config = dict(
    n_experts=40,
    moe_layers=[1, 2, 3, 4, 5, 6, 7, 8, 9, 10],
    balance_loss=0.00222,
    init='normal',
)
Below are experts of layer 5 (counted from 0) of a mixture-of-experts language model. Rows are named router (the router's row for the expert), gate (a neuron's input weights, with its number), up (a neuron's input weights, with its number), down (a neuron's output weights, with its number) and show model dimensions 0-191. Each number is 128 + 24 x the weight over its row's rms, rounded and kept within 0 to 255.
Before each expert's rows: a language model's description of what the expert responds to. This comes from a sample of Wikipedia text that the model never trained on.

# expert 24
What it handles: Sports nouns and verbs such as league, season, level, won, Championship, football, plus Thai script byte fragments in place-name tables.
router [131 140 141 150 100 144 137 122 170 125 105 148 139 104  88 158 147 156 152  83 114 153 142  96 150 133 128 148 116 186 168 117 163 120 121 114 122 130 147 137 172 167  98 103 107 106 159 127 177 141 125 132 110 117 130 145  81 134  96 160 162 161 139 100 156 136 133 127 132 141 122 137 121 119  97 114 108 132 138 141 102 166  80 100 117 109 105 134 152 108 140 106 112 135 108 118  84 115 101 172 156 169 143  83 112 143 143 133 157 148 146 123 155 101 126 126 166 158 118 159 144 105 151 117 156  80 123 151 111 126 122 108 144 128 124 111 111 118  90 168 107 120 121  93 132 119 143 193  83 153 130 122 107 112 111 165 116 113 108 100 127  94 119 152 157 170 131 141  98 109 116 111  95 129 144 123 102 117 128 144 162  81  95 131 140 132 143  87  72 133 158 102]
gate2 [127 134 118 158 141 122 104  54 133 107 146 135 106 156 114 109 151 158 157 101 183 109 172 136 175  96 144 162 126 110 104  74 165 119 142 130 153 167 138 124 122 154  94 133  98 106 140 149 107 137 141 122 118  94 136 158 166 131 139  95 114 119  93 140 136 123 143 167 127 131 154 160 100 127 136 125 127 140 114 138 132 159 128 108  99 112 121 107 138 149 140 112 105 155 125 169 105 125 110 155 119 108 149  80 126 111 129 163 131 113 170 105 142 135  98  85 136 130 114 115 158 160 122 117 153 152 169 128 104 107 121 122 143 145  81 161 170 144 167  95 146 126 116 124 127 121 120 129 121  82 123  65  96 108 174 126 161 119 151 111 156 108 152 124 142 148 155 116 100  84 109  88 127 104 127 130  90 173 136 116 114 133 121 127 143 118  64 128 157 117 141 148]
up2 [141 118 115 153 114 168 136 122 140 148 120 117 101 129 129 152 173 105 117 141 142  95 137 130 142 109  79 157 118 130 155 133 148 171 154  92 159  83  92 137 145 121 134 147 157 158 151 113 147 110 112 176 130 115  76 132 109 132 159 130 177 106 101 101 164  92 148 126 147  87  91  92  92 125 153 146 138 142 128 127 132 139 180 174 121 165 128 147 166  86 133 157 129 163 103 128 136 122 135 103 153 103 134 140 170 137 138 104 131 118 125 115 125 114 117 175 126 117 119  83 106 146 117 138 113 108 108 111 117 105 105 129 130 167 123 142 159 119 135 130 105 110 131 130  92 128 164 132 106 129 131 164 110 136 109  69  94 167  83 134 203 139 129  85 115 125 101 133 122  74 132 162 123 139 141 127  85 156 112 141 127 110 134 136 130 114 120 141 152 168 135 154]
down2 [151 111 148 112 105 118  83 134 126 130 126 100 139 126 107 140 140 137 133 127 111 161 135  97 119 166 171 125 130  96 119 136 135  91 110  85  98 148 148 137 114 143  74 142 113 126 125 198  93 134 119 121 115 120 115 124 162 119 136 153 103 121 158 104 111 112 139 138 133 104 139 111 141 103 111 168  58 115 151 134 129 159  95 116 184 112 101 139 100 131 160 140 139 119 145 151 118 114 179 128 152 154 161 132 133  92 121 169 122 150 112 124 120 141 112 130 105 134 149 143 167 128 114 167 124 167 142 115  91 155 134 120 170 142  78 120 148 156 149 158 146 134 129  75 134 128  92 163 149 159  85 144 115 133 148  79  79  94 107 182 127 143 128 154 118 130 136 113 123 105 112 149 168  97 108 144 115 120 158 110  86  83 135 148 158 141 138 103 135 112 130 121]

# expert 22
What it handles: Hyphens inside compounds like publicly-traded or toss-up, opening quotes and brackets, and first letters or syllables of words and names.
router [116 145 177 142 143 116 104 135  95 126  74 159  88 123 160 144 108 159 123  91 108 145 111 112 180 142  96 113 136 126 156 134 135 148 126 111 153 124 106 147 101 124 196 113 110 143 120 116  94 126 126 127 136 101 115 132 129 145 170  88 171 113 113 182 158 123  81 113 146 130 114  74 161  93 133 131 169 121 156 138 173 128 156 128 129  91 143 135 143 129 143 104 114 123  81 102 134 113 152  87 123 113 164 113 159 131 105 180 141 154  94 132 164 136 149 126 106 124 143 145 105 147 146 152 142 133  97 116  87 168 130 138 102 121 111 117  78 120 136 157 128 144 125 146 123 159 163 138 166 122 111 116 159  85  97  98 145 112 179 115  94 127 156 102  88 123 107 138 112 130 145 163 134  95 117 119 165 121 121 109 111 127 137 127 142 126 158 153 123 139 122 147]
gate0 [119 153 149  57 141  99 124 134 137 103 103 106 107 111 116 128 125 177 144 150 124 112  80 105 148  87 122 120 143 121 148 139 136 130 145 146 155 112 142 141 143 126 197 103 144  75 138 131 127 166 105 143 136 104  97 135 155 102 135 105 143 115  73 135 153 120 154 131  90 116 134  86 117 181 165 155 144 155 123 101 171 127 122 137 105 150  87 129 155 149 168  92 130 153 123 134 158 133 132 153 110 168 132 121 149  93 156 124 143 123 125  98 132 125 152 141 128 148 167 166 127  64 133 136 134 141 139 135  98 147 122 111 153 151  97 150 133 132  96  98 150 150 134 142 121 178 164 129 150 136 115 137 145 135 109 127 140 111  95  92 102 138 129  96 116 118 120 125 119 108 139 124 133 123 161 180 157 137 118 157 174 118 137 132 123 110  87 119 117 198 146 106]
up0 [138 175 157 108 160 112 133 131 110 129 115 113 136 115 147 127 187 158 146 150 127 123 112 149 144 122 148  74 139 106 163 120 123 122 114 151 123 110  97 127 139  93 188 121 153 111 127 127 120 155 143 114 125 151 129 167  96 125 112 153 128 156 100 127 149 126 125 162 144  97 115 104 153 235 151 127 124 133 154 110 115 143 121 115 147 153 131  84 143 123 180  74 156 123 147  74 129  97 140 109 132 104 120 133 116 124 129  91 127 141 122 128 113 116 160 141 126 141 116 177 141  83 168 117 166 128 137  71 148 135 118  98 129 107 125 125 103 142 152 125 127 124 139 139 101  99 133 114 104 134 113 118 130 141 142 136 127 113 149 167 127 123 140 133 114 126  95 130 123  90 108 133 146  96  98 148 142 174 115  83 118  95 147 128 132 111 169 174  92 154 143  72]
down0 [123 126 167 154 152 129 122 105 114 133 131 110 121 147 121 130  97  85 192 122 141 147 141 124 136 101  88 167  83 142 139  95 112 134 138 158  91 148 155 110 139 112  85 145  94 111 122 141 149 160 102 168 135 119 103 110 149 136 159 160 130 116  91 123 107 149 132 107 157 111 145 144 119 117 126 140 114 127 143  89  83 148 106  99 119 166  86 124 122 128 149 104 138 111 145 154 130 148 126 140 115 114 124 138 124 146 106 130 132 158 148  98 153  84 118 125  88  69 116 138 123 114 126 138 109  91 165 137 146 151 147 123  86 159 132 169 120  50  94  99 141 126 112 154 153 173 148 118 126  88 172 114  94 116 162 107 135 121 139 162 165 119 110 179 133 163 122 119 148 158 108  96 157 120 155  75  97 113 143 135 126 149 152 158 138 132 150 113 130 117 145 134]

# expert 2
What it handles: Articles and possessive determiners opening a noun phrase, mostly after prepositions, such as the, a, his, their, two.
router [117 111 136 133 158 123 135 144 145 101 141 144 127 143 125 157 150 123 104 129 112 148  99 115 139 110 157  91 121 148 145 114 198 154  88 125 158  79 103 142 101  97 133 136 158 144 160 100 152 120 111 122 135 120 126 144 146 117 108 129 130 122  98 138 167 141 131 123 132 111 116 133 113 139 145 134 151 159 100  99 126 134 112 141 164 106 154 121 161  95 127 160 128  71 120 158 167 116 183 104 184 116 115 112 135 139 171 120 137 133 152 142 190 133 137 137 124 139 122 110 126 103 136  98 112 158 153 110  89  75 125  99 154 143 138 131 110 116 104 113 140 163 131 146 135 102 105  86 151  77 143 112 177 126  80 137  99 110 146  79 116 129 208 119 135 132 144 148  65 145 123 146 154 112 147 155 147 146 133 134 139 130  97 137 108 124 112 161  97 148 127 150]
gate2 [112 142 172 147 124 118 127  94 124 147 121 117  97 121 107 114  88 152  71 156 139 151  91 170 107 120 127  95 152 125 117 143 115 111 119 125 113 110 154 184 145 124 118 143 155 140 148 141 132 102 140 158 160 125  62 155 128 120 125 139 115 124 171 106 114  89 148 161 132 135  94 145  91 146 147  93 150 125 155 120 127 147 127 136 162 148  81  79 127 100 168 125 134 181 126 131 123 148 114  82 126 110 105  98 148 121 139 149  99 119 141 134 127 168 105 149 188 138 154 152 124 121  96 104 157 122 123 145 146 137 107 163 144 140 149 109 166  89 147 109 149 152 119 147 122 165 110  96 110 146 121 130 155 111  89 185 170 136 125  98 120 150 116 133 108  96 139 146 121 137 103 113 104 158 110 144 165 103 114 163  91 149 107 131 132 139 132 124 173 122 101  90]
up2 [143 125 124 140 115 148 111 127 116 116  92 136 128 119 118 142 144 131  99  84 164  93 122 121 124 154 150 121 168 134 167 122 118 107 134 136 147 128 133 133 139 121 147 125 113 122 113 105 138 127  82 136 145 158  88 124 129 117 126 113 122 175 120 138 126 129 106 138 130  74  78 124 145 172 132 116  94 149  98  58 159 115 162 113 103 101 173 166 169 138  86 155 146 121  86 165 113 104 113 160 150  95 130 132 119 130 163 113 157 150 146 126 147 120  87 105 135 102 202 143 169 132 113 160 151 104 125 145  97 105 110 185 126 120 119 141 130 166 106 133 131 109 138 143 162 109 115 161 148 100 126 123 161 116  97 137 135 134 137 113 115 137 143  90 137 140 155 108  90  81 167 129 107 113 123 119 180 113 160 136 109 119 176 117 145 119 170 122 102 144 168 139]
down2 [133 120  83 102 142  84 115 143 164 151 111 115 118 177 118 101 130 141 116 169 130 171 117 154 130  90  83 119  82 109 106 158 167 167 117 136  82 127 120 124 138 158  73 160 137 140 113 143 148  69 137 112 130 112 135 122 156 151 120 132 125 132 141 118 129 111 155 122 115 135 151 110 102 111 125 156 148 117 129 169 114 114 115 126  92 150 109 115  73 104 146  71 129  98 111 121 162 134 133 142 129 147 118 133 143  88 127 159 180 127 108 109 111 118 168 122  90 124 114 128 132 134 146 106 122 143 156 140 138 100 122 120 137 130 136 143 101 123  71 104 141 134  97 110 174 131 113 145  81 114 134 124 101 133 180  95 158 158 121 129 140 156 155 149 126 164 119 138 184 158 116 134 145 122 140 113  89 137 183 125 151 134 125 155 163 149 130  85 151 123  94 146]

# expert 34
What it handles: Newlines after = Title = headings in taxonomy stubs, equals signs, Thai byte pieces, and symbols inside formulas and pronunciations.
router [ 92 134 121 131 147 139 129 153 131 131 150 126  96 115  86 141 134 148 173 133 106 116 155  96 107 105 146 116 116 148 147 156 151 163 137 107 107 169 149 142 118 128 115 155 135 118 113 120 108 106 130 129 138 133 143 155 171 103 166 117 119 112 108 168 162 120  97  89 136 123 119 170 140 117 144 144  92 132 154 120  97 142 130  87 153 138 146 121 163 144  92 165 120 122 135 141 123  79 153 162 108 153 137 112 137 113 115 137 117 103 109 150 130 160  92 126 139 175 161 130 142 142 101 178 166 125 147 105 109 149 121 134 148  93 109 138 108 144 101  73  87 159 139 127 144 129 140  93 160 131 158 139 114 121  89 148 118 155  79  75 118 118 131 143 116 131 139 111 118 115  89 110 131 163 135 167 112  91  96 193 169 158  86 155 104 157 114 168 163 149 152 135]
gate2 [104 169 164 132 122 179 106 148 134  99 109 144 161 177 134 108  92 135  87 144 118 146 126 154 111 146 131  83 163 144 120 125 153 117 103 124 116 157 108  99  95 139 164  99 108 157 138 104 117 122  97 116 166 126 131 167 157 150 114 122 161 104 129 145 140 112 130 141 134 126  94 152 107 137 139 125 115 127 155 131 144 143 115 107 129 133  95 123 116 154  80 128 175 121 144 126 112 147 149 158 110 141 106 149 150 138 136  84 135 129 101 140 182 148 150 201 151 139 107 163 152 136 118 193 163 142  73 147 121 135 102 152  92 111 135 125  75 104 138 118 121 114 124 136 118 136 103 129 137 116 128 115  95 168 105 164 114 103  96 109  99 116 116 178 127 114 102 168 119 120  83 144 113 118 100 137 117 133  84 163 151 109 145 147 142 114 128 170 156 143 144 108]
up2 [146 164 112 150 166 151 146 153 151 122 118 101 135 150 144 142 118 137 149  94  94  83 136 144 148 159  97 155 146 109 146 126 150 103  71 100 151 106 124 125  99 133 113 143 106 114 148 104 134  76 145 119 108 112 115 135 148 133 129 110 112 159 121 128 114 165 143 120 184 149  80 150 132 146 125 161 143 138 150 145  87 118 128 128 100 119 130 115 117 126 175 132 152 107 139 123 124 139 139 122 116  99 144 143 114 140  99  99 169 104 139 124 115 139 116 134 107 128 105 177 131  76 108  81 134 111 110 121 131 143 106 147  93 100  98 156 105 107 167 133 117  68 130 157 110 128 158 134 112 165 116 121 119 164 129 149 158 158 169 108 154 107 123 166 104  94 152 151 125 157 138 121 180 122 130  77 168 133 124 137  88 100 124 126 114 204  88 116 118  99 134 146]
down2 [144  91 130 141 101 115 107 101 163 125  94 141 121 151  97 136 119 122 129 110  97 148 162 122 121  81  88 119  73 146 131  88 131 106 114 139 137 108 186 176 108  96 148  93 150 141 146 135 136 133 144 173 125 132  94 149 122 139 146  74 115 142 124 137 164  88 140 120 104 130 170 127 168 100 132 106 111 129 118 135 127 131 109 108 151 139 152 145 124  88 106 107 120 134 124 135 113  94  84 111 135  76 118 139 110  77  85 167 126 168 122  88 135 142 169 144 180 115 127 129 126 133 129 166 119 171 127 170 126 111 107 135 122 178 125 166 133 115 167 136 138 103 158 147 145 139 141 130 129 154 143 133 132 131 172 165 113 145  98 124 112 161 115 120 128 155 134 123 137 141  99 119 130 107 164 135 150 168 140 145 181 151  95  73 122 121 152 134 125 133 113 103]

# expert 10
What it handles: Line-start list dashes, newlines before headings, slashes between paired names or coordinates, and opening parentheses in infobox and list text.
router [119 170 126 127 103 129 114 149 143 157 106 139  88 126 151 114 106 149  96 176 168 128 138 168 147 140 130 108 104 131 132  79  94 114 140 113 149 142 155 136 103 113 162 138 109 147 135 102 133 130  60 196 118 165 163  93 148 131 146 125 169 131 133 134 138 140 108 147 132  95 132 140 119 105 119 175  59 106 158  98 135 127 137 130  95  99  61 128 148 135 114 119 127 118 126 124  96 103 151 167 105 126 159 154 155 122 108 113 138 150 164 108 155 137 107 109 111 193  94 157 111 125 131 108 117 131 163 137 113 136 103 121 111 131 158 157 124 122 163 121 133 129 129 108 124 116 119 120 123 132 134 150 126 137  96 128 113 144 128 100 119 124 125 146 120 132 101  92 115  83 155 138  63 147 155 135 122 121 141 115 169 107 180 130 132  80 118 108 172 161 121 145]
gate1 [117 146 136 115 142 133 164 171 142 104 159 120 154 108 113  96 154 116 126 170 108 127 135 106 179 125  92 139 123 152 128 140 103 131 160 169 101 134 108 146 153 114 159 126 155 176 185 116  91  97 104 120 102 140 119 122  90 129 114 137 141  79 129 164 118  87 157 141 138 121 109 111 124 105 161 137 122  95 124 135 100 131 100 144 124 122 103 131 105 135 179 137 116 169  97 144 127 151 111 111 113  87 104 152 150 106 128 125 135 141 128 116  87 130 131 125 124 117  93 164 107 114 130 104  93  75 166  81 175 166 110 170 160 118  98 117 117 113 146 132 128  96 167 101 126 135 136 131  75 123  69 169 114 135 122 129  86 133 106 119 127 113 163 134 132  95 119 130 150 135 172 127 107 126 143 127 127 105 151 102 114 156 113 168 137 120 142  90 170 155 141 126]
up1 [116 139  82 103 105 134 151  97 123 111  88 144 158 112 111 160 137  93 167 166 168 109 103  98 102 113 111 151 189 106 120 132 125 112 124 111 158 124 170 127 114 125 132 120 110 133 124 151 148 113 160 158 112 135 168 138 165 145 174 134  91  95 106 119 151 127 107 128 138 143  98 156 124 132  91  78 134 104  97 111 171 145 141 146 120 124 130 124 116 138 128  99 140 107 132  99 157 162 172 140 122 131 132 117 134 169 119 148 128 143 123 152 150 132 134 134 107 163 168 144 137 147 132 127 120 137 101 114 134 117 112 107 118 109 143 108 106 121 116 104  94 102 165 103 115 102 168 120 102 138 159 100 160 114 138 127  85 101 119  95 148 171 147 142 106 123 180 152 147 139 142 115 111 103 187 111 103 142 100 199 102 156 110 145  91 153 123 181 102 118 102 120]
down1 [171 156 128 139 110 183 136 146 112 141 173  73  86  95 113 140  99 110  60 144 146 114 114 103 139 111 161  94 150 136 104 151 155 127 124 130  92 143 154 118 124 155 127 137 177 138 113 166 130 131 124 161 163 141 119 106 112 131  98 101 127 141 117 136 152 109 148 136 122 146 108 148 112 143 152 155 137 110 149  93 103 134 137 146 136 103  90 110 128 115 170 144 160 113 119 147 103 158 111 149 116  84 107 137 120  97 105 127  77 156 166 107 114 157 138 142 158  96 149 142 122 158 115  89 136  75 115  83 108 106 146 124 126  96 118 165 141 122  93 115 131 153 137 120 131 173 125 117 153 121 114 159 138 129 133 144 159 126  99 107 113 132 153 123 137 123 140  75 110 165 101 123 143 151 136 169 144 151 160 147  96  90 137 145 139 126 119  79 105 156 178 106]

# expert 23
What it handles: Prepositions like on, by, in, with, over right after participles such as based, directed, released, and word-final -ing pieces.
router [154 176 113 124 155 138 173 140 102 130 100 161 151 150 121 148 133  77 154 170 157 156 119 130 119 138 180 154  93  96 121 110 132 101  99  82 124 112 143 110 162 116 117 126 160  77 105 128  86 125 149 108 129 145 160 135 103 164 128 102 141 155 157  94 158 113 109 157 123 143  98 153 117  88 124 141 158 148  79 174 145  70 106 117 137 111 154 168 133 143 151 132 116 110 117 109 141 127 111 138 135 123  94 148 172 149 122 129 144 163 106  93  84 162 116 124 104 125 146 185 158  90 151 103 122 146 149 114 152 150 129 123 149 129 119 118  94 144 112 114  91 135  96 104  69 132 131 110 142 151 166 121 116 134 100 144 131  89 151 174  94 145  85 129 153 149 125 112 110 129 141 132 116  91 121 132 144 134 127 152 131 135 119 130 100 127 115 131 147 113 112 140]
gate2 [127  89 156 112 184 139 120 122  92 130  88  84 181  94 113 106 110 120 147 109 128 185 113  76  94 156 133 146 145 132 103 146 127 118 174 109 126 128 123 110 142 153  83 125 126 133 137  99 105 136 134 108 131  99 160 151 120  86 128 134 126 118 135 121 114 107 155 135 139 147 120 157 118 132  98 172 106 149 116 111 143 113  85 166 139 115 132 134 171 157 122 102 108 125 113 167 178 149 137 132  99 113 141 129 132 107 133 161  83  86 139 132 127 120 109 153 111 111 149 135 156 122 199 121 136 103 128 107 132 100 152 148 158 156 106  99 175 143 111 105 128 156  96 167  88 113 130 146 125  90 145 114 125  76 165 167 101 123  90 147  97  88 145 129 138 125 119 117 123 103 141 132 121 138 133 150 143 129 124 152 149 132 173 140  82 168 126 130 146 127 100 123]
up2 [ 95 149 117  69  91 119  97 155 141 190 133 142 133 100 157 128  75 132 133 135 113  84 121 106 138 113 130 148 107 103 114 104 163 119 139 117 140 112 146 142 129  80 158 121  91 107 155 188 141 130 116 126 137 124 114  74 166 105 137  89 139 117 113 160 136 132 106 153 127 125 140 122 114  93 121 121 102 142 185 129 151 141 151  86 133 176 152 163 116 124 108 164 142 113 152 126 129 111 119 168 137 144 138 137 144 144  88 100 133 133 143 127 130 162  99 121 126 134 116 117 115 160 155 163 158 122 166 126 136 169 149  89 137 138 149 103 106  93  81 124 108  86 132 100 138 121 129 144 149 171 146 102 151 163 113 127 120 122 139 104 121 164 169 119  90 115 113 123 141 143  77 131 155 136 147 124 107  99 122 112 132 135 113 137 147  75 185 158 122 135 146 128]
down2 [148 127 106 105 120 132 140 132 128  90 129 111 140 154  98 167 138 105 100 146 117 111 124 125 104 118 132  99 127 168 146  93 153 160 104 102 105  95 130 114 106 134 149 126 111 152 161 125 131  82 109 136 107 129 156 160 126 124 132 146 120 114 120 148 135 100 141  89 102 130 147 112 155 130 178 117 106 117 106 129 148 125  89 152  84 158  81 115 112  96 169 118 135 101 146 140 129 114 172 121 131 145 119 186 138 138 141 157  90 112 135 141 148 111 171 118 163 153 106 158 143 141 117 108 114 142  99 153 135 112 116 153 139 116 124 142 165  86 167 125 136 132 120 107 178 117 117 115 142 128 120 138 164 115  80 114 175 108  78 124  80 143  89 116 139 186 161 126 194 153 177  87 105 124  99 127 165 139 147  93 133 116 126 112 114  97 127  99 127 167 117 147]

# expert 5
What it handles: Main verbs and participles following a subject or auxiliary in biographical and historical prose, such as became, called, named, agreed.
router [123 107 140 112 130 109 101  75 130 149 154 150  93 123 117 143 199 118 132  96 106 113 118 167 150 108 102 130  95 129 138 127  94 106 135 118 137 109 127 162 162 141 139 116  84 105 148 121 114 129 120 130 118  99 114 140 101 109 114  74 142 162 154 140  98  95 111 130 148 101 111  81 160 121 131 131 105 152  98 119 145  93 145 111 154  96 139 161 129 170 153 144 152 161 113 158 177  96 144 109 162 118 119 125 135 109 153 174 165 111 121 196 179 138 122 106 152 151 128  92 165 116 112 119 141 138 123 135 120  97 124 149 132 124 113 122  85 136 120 128 126 108 165 127 100 161 135 152 182 152 105  80 110 130 158 163 123 111 168 144 183 116 132 105 154 134 137 142 131 106 153 102 139 117 140 138 148 136 114  89 117 133 109  98 122 122 129 146  93 174 120 126]
gate2 [106 128 133 138 141 107 154  94 103  90 148 119 145 115 146 118 159 140 134 171 112 150  96 129 152 103  86 108 172 171 110 167 163 124 123 139 102 109 145 110  99 139 139 134 138 136  73 133  82  77 135 101 126 132 146  82 140 114 149 136 144 101 141 139 183 139 142 127 150 120 167 138 134 122 152  97 138 127 116 108 138 136 147  75 149 119 159 161 105 147  83 124 127 104 109 130 162 129  85 132 115 152 165 204 156 107 142 165 137 107 134 136 153 127 137 136 158 144 138 151 132  97  89 135 126 138 133 147  67 115 112 116 136 108 108 119 135 159 119 121 144 114 140 146 103 106 132 112 154 146 169 145 184 126 158 155 139 118  86 122 112 145 182 127 142 110 164 146 134 144 142 105 141 155 126 147 169 146 111 128  94 167 121  85  99 152 127 112 108 135 128 117]
up2 [133 167 111 146 162 125 167  84 134 141 132 140 132 121 130  70 125 139 108 121 141 150 120 157 113 127 169 122 126 143 116 150 111  94 120 134 139 128 137 156 158  84 162 145 133 112 144 129 188 122 150 103 129 183 130 125 125 156 104 117 146 141 103  82 105  79 122 142 130 162  99 151  95 158 147 140 129 138  86 157 121 128 139 109 145 129 132 172  96 106 144  90 150 135 156 106 129 139 142 136 111 131 141 143 118 156 177 111 151 102 138 126 102 102 151 137 121  90  73 174 137 148 114 120 119 125 134 118 172 121 126 145 119  56 125 124 133 111 136 148 151  77 110  68 130 120 116 159 121 105 130  99 166 132 157 126 111 181 177 137 111 101  80 114 104 123 100 108 150 124 172  93 103 109 125 137 127  92  78 119 128 113 146 128 120 136 140 106 120 130 141 120]
down2 [117 106  77 126 156 142 121  94  98 110 143 140 147 108  87 150 181 154 160 149 110 133 103 158 109 118 147  84  93 152 138 118 102  96 109 148 153 140 107 110 126 111 159 108 118 123 139 183 149 101 122 138 105  97  98 126  90 111 124 111 104 137 115  89 158  92 113 159 177 110 122 162 145 137 146 133 153 118 127 178 148  79  76 108 144 123 127 136 134 104 137 146 114 100 133 161 134 120 164 141 156 117 138 145  73 134 121 116 118 130  89 113 153 129  91  93 118 164 106 117 174 133 137 159 137 123 118 123 105 167  88 187 101 135 138 123 132 131 164 101 135 102 186 137 121 147 139 153 121 131 161 135 144 162 154 131  95  92 104 144  89 103 127 137 127 135 167 152 110 110 156  95 131 132 129 105 144 128 126 120 160 113 147 125 118 131 123 102  97 171 131 115]

# expert 9
What it handles: Nouns following the or an adjective, often titles, offices or works, such as Act, King, Governor, album, episode.
router [136 116 119 142 125 111 134 167 108 128 171 111 123 121  86 173 119 138  67 142 153 136 143 147 180 141 121 131 119 105 138 101 184 132 151 157 135 101 113 126 155 134  84  92 182 142 120 162 121  71 157 142 101 132  95 105  85 119 114 127 118 118 150  83  97 145 105 123 138 142 107 131 161  83  94 133 146 127 142 133  97 119 119 141 139 134 121 143 151 147 131 152 125 114 115 168  93 130  97 135 117  86 130 134 108 113 103 138 148 131 112 119 138 155 137 137 123 104 177  89 163 128 105 144 158 119 119 147 127 124 157 119  98 148  89 159 136 118  99 117 120  97 123 116 170 143 116 155 117 126 124 136 119 125 149 140 140 137 119 166 126  64 137  82 157 109 126 102 136 139 101 180 119 141 178 116 110  90 166 120 110 126 110 180 146 111 156 154 130 118 177 142]
gate2 [136 112 136  99 136 126 100 148 141 118 131 126 145 163  98 187 100 130 118 145 128 123 148 138 153 168 118 114 147 128 184 102 131 116 123 142 124 130 141 112 148 131 111 144 119 145 118 120 103 169  63 164 139  81  92 123 111 149 134  96 151  99 138 156 155 137  97 128 129 125 143 156  95 110 108 119 121 134 133 110 110 148 110 169 130 170 106 138 143 145 136 184 101 163 120 119  71 113 110 147 142 141 170 113 146 125 146 141 133 143  99 120 118 160 132 184 128 111  97 126 147 109 170 119 150 126 121 162  65 131 125 115 145 116 113 165 131  91 119 119 116  90 183  86 148 136 112 127 173 127 119 141 127 108 114 149 126  74  83 154 104 157 124 118 124 106 130 161 131 142 181 117 125 117  74 118 133 120 130 108 145 126 136 112 117 117 121  73 182 119 108 107]
up2 [131 138 111 162 127 115 184  85 125 140 137 102 132  98 165 147 159 123 140 145 112 139 134 117 124 157 102 106 178 120  89 124 109 129 120 137 117 131 120 127 135 131 122 167 112 116 102 101 145 130 110  95 163 134 168 116 131  76 105 120 156 157 108 118 114 130 141 151  85  92 140 114 111 129 101  96  56  95 115  79 144 155 113 159 133 135  99 132 138 150 116 167 140 140 114 149  96 128 130 105 129 145 142  71 137 123 147  91 132  93 120 129 115  93 156 130  86 143 134 128 154 136 135 151 134 122 139 161  85 135 129  96 171 112 126 143 107 130 117 155  96 145 130 146  79 141 101 112 153 138 132 167  79 124 148 119 142 102 140 157 164 163 127 126 155 120 149  67 135 105 101 188 130 190 134 131 124 112 149 130  96 155 144 125 117 120 166 126 157 121 101 115]
down2 [116 134 114 125 132 129  81 164  96 135  70 180 160 118 120 104 155 114 107 107 138 157 110 126 110 140 170 140  96 165 160 113 107 124 118 183 116 131 194 137 174  88 145  81 117 149 116 143 142 164 126 100 121 116 100 162 102  89 168 101 138 145 139 135 146 141 119 149 165 139 102  97 147 154 110 168 156 137 133 130 119 136 148 105 128 161 108 113 118  55 138 137 171 124 141 109 142 141 160 179 140  94 158 121 120 119 109 146 108 125 102 108 144  88 128 101 127  94 112 155 124 158 168 153 129 144 119 116 143  94 130 138 105 113 128 142 114 135 115 127 112 132 115  89 110 114 121 161 131  86 152 106 138 104 132 132 155 128 146 129 106 153 132 104 122 155 174 151  93 138 125 152  91 109 138 114 114 170 120 121 116 126  87 136 136 139 140  99 112 108  90  98]

# expert 18
What it handles: Newlines ending list items and sections before the next dash or heading, plus prefix-like word starts such as al, non, co, Saint.
router [127 168 134 150 118 114  99 150 122  93 111  95  73 122 155 135  83 136 161 102 111 118  79 109 154 126 111 108 147 119 134 148 143 174 142 145 136 104 130  88 102 161 100 122 130 110 151 180 119 136 141 148 156 143 138 120 154 125 133  91 116 118 104 131  65 121 140  99 147 145 146 127 134 142 107 157 104 139 115 129 136 128  83 131 123 150 117  96 115 142 139 147 125 161 131 117 118  78 158 101 146 111 169  93 126 130 132 111 144 195 108 129  91 101 119 180 150 114 136 117 109 163 140 120 108 122  94 101 130 176 118 143 107 105  97 152 124 133 154 106 166 115 112 184 158 170 120 100 138 144 186 169  73 109 129  80 140 133 137 119 120 143 117 157 128 142 152 131 124 140  84 141 123 162 148 100 144 110 109 110  99 145 126 111 122 135 112 133 111 164 139 137]
gate2 [134 126 133 126 106 144 153  97 116 161 138 129 132 126 158 124 176 142 106 124 100 162 142 134 123 131 138 109 120 112 131 125 101 135 140 163 114 106 166 148 114 124 103 103 113 125 180  73 155 184  98 145 130 171 128 159 145 112 103 117 109  49 148 132 116 125 159 115 153  87 103 178 132 137 133 100 119 126 132 102 115 147 135 137 176 133 136 115 150 126 148 129 109 148 123 160 122 147 151 143 135 123 119 132 118  90 155 115 137 120 148  98 126 143 119 116 142 179 135 148 114 110 104 145 161 114 102 107 150 144 111 138 155 126 133 129 107 124 147 133 125 134 103 145 105 143 138 139  59  76 127 107 150  68 119 141 135 107 153  53 138 136 145 188  85 181 159 133 130  99 156 136 140 116 112 145  77 106 113 141  77 107 133  99 139 104 145 124 118 120 113 132]
up2 [123 111  98 107 134 129 139 118 110 112 149 117 146 144 113 120  88  97  84  88 132 109 136 100 121 134 123 146 122 132 120 117 123 143 178 100 127 112 133 129 171 151  87 124 128 136 102 187 147 157 150 142 130  94 144 110 100 161 141 135 134 117 116 154 147 104 121  67 137 175 126 112 136 151 153 151 119 118 117 131 161 103 148 119  88 175 114 130  94  80  87 156 147 159 150 141 138 118  63 120 131 190 149 142 106 110  92 103 125 177 135 111 132 133 125 150  94  95 117 126 140 105 164 176 115 140 110  96 139 132 143 116 120 136 108 125 118 147 137 157 175 111 128 136 139 127 146 149 173 115 138 181 113 119 123 141 129 131 134 109 119 168 137 136 109 158 126 131 105 166 116  93 128 149 161 133  96 152  92 136 123  86 110 115 139 199 110 119  77 119 115 128]
down2 [154 106 139 118 103 188 107 147 126 110 146 117 118 122 127 116 132 134 153 147  90 162 122 141 107 121 129 153 123 172 158 148 128 118  87  97  90 148  95 130 123 136 118  98  85 104 134 139 125 164 101 137 111 168  86 166 147  81 121 125 112  45 140 154 148 124 188 149 127 117 161 160 112 132 136 138 146  90 144  88 167 133  96 105 134 166 111 122 150  92 145 148 114 146 133 144 162 134 138 139 120 121  89 108  96 164 119 165 102 131 130 124 133 135 119 120 119 167 107 146 141 136 144  92 117 126 146 141 167 136  94 115 108  93 117  89 124 164 159 141 128  87 178 173 118 140 128 149  91 143 139  93 138 132 139 169 161 113 142 134 144 143 144 165 115 119 142 100 109 105 127  97 135 161 142 123 110 144 114 106 116 136 143 116 142 101 126  98 130  68 116 133]